{
  "n_layer": 9,
  "d_model": 640,
  "n_experts": 96,
  "experts_per_token": 4,
  "d_expert": 64,
  "d_shared_expert": 320,
  "activation": "swiglu",
  "moe_layers": [0, 1, 2, 3, 4, 5, 6, 7, 8],
  "router_score": "softmax",
  "normalize_top_k": false,
  "routed_scale": 6.71,
  "balance_loss": 0.00225,
  "balance_bias": false,
  "init_std_router": 0.0209,
  "lr_router": 0.000603,
  "n_head": 10,
  "n_kv_head": 2,
  "head_dim": 64,
  "vocab_size": 15976,
  "norm": "rmsnorm",
  "norm_place": "pre",
  "norm_eps": 1e-05,
  "positions": "rope",
  "rope_base": 48500.0,
  "rope_fraction": 1.0,
  "qk_norm": true,
  "attn_scale": 0.125,
  "tie_embeddings": false,
  "parallel_block": false,
  "init": "normal",
  "init_std_qkv": 0.0453,
  "init_std_o": 0.0,
  "init_std_up": 0.0453,
  "init_std_down": 0.0,
  "optimizer": "adamw",
  "lr": 0.000829,
  "beta1": 0.95,
  "beta2": 0.95,
  "weight_decay": 0.46,
  "lr_head": 0.00675,
  "warmup_steps": 273,
  "schedule": "wsd",
  "decay_fraction": 0.445,
  "decay_shape": "sqrt",
  "final_lr_fraction": 0.1,
  "batch_tokens": 131072,
  "seq_len": 384,
  "doc_mask": true,
  "train_tokens": 653700000,
  "steps": 4988,
  "dataset": "wikipedia_en"
}
Below are experts of layer 5 (counted from 0) of a mixture-of-experts language model. Rows are named router (the router's row for the expert), down (a neuron's output weights, with its number) and show model dimensions 256-319. Each number is 128 + 24 x the weight over its row's rms, rounded and kept within 0 to 255. Numbers have three digits each.
Before each expert's rows: a language model's description of what the expert responds to. This comes from a sample of Wikipedia text that the model never trained on.

# expert 38
Prepositions and particles after verbs in narrative prose (of, in, down, after) and past-tense verbs such as began, called, closed.
router:130110155152145183128141120153099175142130164139123155106148145117135096107127111101123115134154117098159115132161130127188097097123134146134127157166117122103160149124104163156077142111143124
down0:145065108126084139121140135155098126122106111126157160121147141139129126086158122172101159132095152135117118113145132171166148140139165116104138099094134117127113093107166107127127128111134092
down1:081185114151110110152177094158124131143123157138126144158096182153143143094125100147112176121101108144105148132125112116142152136121107125138108132113133148108134129135100170151140157117126159
down2:104139125112152130121179146138103163189118123154103087178104186118114157145162087138118106104105160151111123129109157153128138108139112135144082114149132110147122126144095161141152096099122131
down3:138175178099134120136162103136120131121156111172127119136101132077127128126110163103108143147063129125087128161111167098104142178171102129142136135136165148114125101118074117116138167148166131
down4:108074095094122130159105082131103085115136124087139130145114065159121134160111156092142115083175121132166154090133130108148082107137119142116127136140106109118153148138094123161112142132145102
down5:113132125100174136121120133172146113103126121102104127157104153100107137152125152123141130118117141114083128103155185105121084153152117113123111137130133120140132163140104128116141137103128118
down6:186164118107088116145113111133136085109132109166138117122157160118137149105137109087135166123128140119156134126156113131114113150129132130125146141108185109130091092134083149130133127106102122
down7:086143135146124133107143127119144078149133107078179090128123121154122144173114157076126144134139150129168150116150128144122107126107103120092093114125124121124140138112112139129132054121115091
down8:164133112130109130143137099142122145072102124161125100117114124202099117106143165139129112138156162133120127171159153114171144156085170163120127111116096115152087105134110137134148115166141147
down9:153134143154123143101116121092121139120134188133126146124134147089102123123110115152112120107173155108154125120125091128119108114111093118134087147121187127134153108122167119130106111143101113
down10:138132142060168129145127102090082144103122089167112157099147090145138090122137156133119115148114067132130109102082114131089124135141109136104103133085141113078152116130110126171084147128085128

# expert 45
Numbers and magnitude words in counts and money, such as million, billion, 000, percent, more after "1,000", and score cells.
router:094153137123116137167112134096147131112137090146098129170148090137131156147129161150105151162139144132121143135133136148099125161096158101106122132137092163125112166152127110126149106151122111
down0:122142070140187152130134142130139147097128078184108169082123148093150085095125105170129145145127093091109148112121123128108076129120140143094127123091132148149144099081100131147116136150136125
down1:152126140161122136149146086108113119114139165128118156179125143095131126133116148114111142125130113120089129129128088151138137169130171165141132111141139162105119134123104140112101155107166169
down2:114171132140122152152179150115103151115136101120133141114130112138167166147155111129089112108113129154109115105090161135146145089142091134127129120154137145079167125114112113141109086162084157
down3:130136140150112158081098145142158123159167145163139112140119141183153137159099153115120130122203119152151093127157123161107148158117138111090090064157101104063128115108132106116131142146128124
down4:098139108113135124125108141143148130117116131142114138133118138132093092120150105129105132095167130135167147154089142159073112091112079139161122117110135090160112134108093107166174139106169077
down5:099119143169132153167124112127065126118197143120151109135119121156136143111128129092072135112167136088126090103125125162135150113141107109156131097132106128089131134153115147106115134138093152
down6:147105135106094107146153104148163114153093112148150099148092073144079135172081117139099087131099081158137126159132116159168140110138133130132153173145158109121130103110125121147182156084116119
down7:114112115136132110115156128097146129140130153123161166104146110129067127135124148159112129155100124130158109121133120141144123142104095096170106099124044127093097104155143119174139092119138127
down8:084104135123142101101159133156144152122126135152126151165112133162118127100145102121122131128142119146081100142139121079073124094148146129134138141172209150137112122148088119114114134114152122
down9:105135134139152116151101127121091123122169081155137149070139086102171133138114137124142175108103126122097158132079133120120113134139121103128153164117104103106119124120137159114098125145111103
down10:131136109122094104107130109162147134149100095139166150141144162150135129147129132148127135160119085107132100130135145170189167155120116118102103089118135109118114150115132122131119125120124127

# expert 9
Prepositions in biographical sentences about careers and offices, such as played college football at, representative from, Committee on, during.
router:177117150165156117113156123129118137150102154152094157113157148120172142106136102110120091121116110108111121141159117143141108105148155103094133167143103103088165097114148122137168112118093122
down0:156119163122153091171123121072109100123157087115092110105116111131120099117143132111126161100122131163087136095099133118157189156125081101118165143113129160130127130114037101107132141089118146
down1:133087105114125193108154115099114154130126117121137126140156116082109119110119156122141115149098142121103117117149121117072124138134125128162147139097162098168173127149132114134133135123101145
down2:137116122144129087154069135099176115091097139096166127111163172142129104118137113142096106132129134104092132190147122098155155160175115112110152126151111109116132149130097085111096115136099127
down3:127138100133101107161144132156105141155120116087122104119133122117111083098084122135156132143113132092141086125129140143084096115093114143098136119099083131148136115138168070115129127129161141
down4:121092139164133105089100116113153162114127108179173153124105120135160124125152164128153187128129146141126163149152161131152123157122136119098107145126143146121138146077083079158092104103162082
down5:118110168154107114124108137124129115126093138125115113142139155155113132127194141074087139139123117117145142108125094114143122102100170156165150146109129174114135087140163139123130149134106145
down6:098158119140133133102114092136095166167107114092135117126119126184103122102109127143119173116116145107124124082115143124121067126143150118076112106109126116114118136141149110126161145111144142
down7:142164155147121142109097094127126139142096175121117159117121135135118120120147141149065144105076115123111128135089167106116145074116133135125117095106134101165151194163136126130132143155161138
down8:153072151105148106104125169174132088114108161147170140153122116096112162153095136162145109134115104142101150130130139122148127103099127155121098167091162110115114180118141143096154173145085167
down9:118131129141145143107160143136145134141145105115108114133118158144113117109161144103132142116114121119110174101082173086097157107125160082118134143141156133103121142125098162109164083129140105
down10:134098148111111131173183146126135101108140148176138118169131110122106113139158122135172148091118111131131146104150168138144087097124105114138153119120132131106162154144163121141109151093139137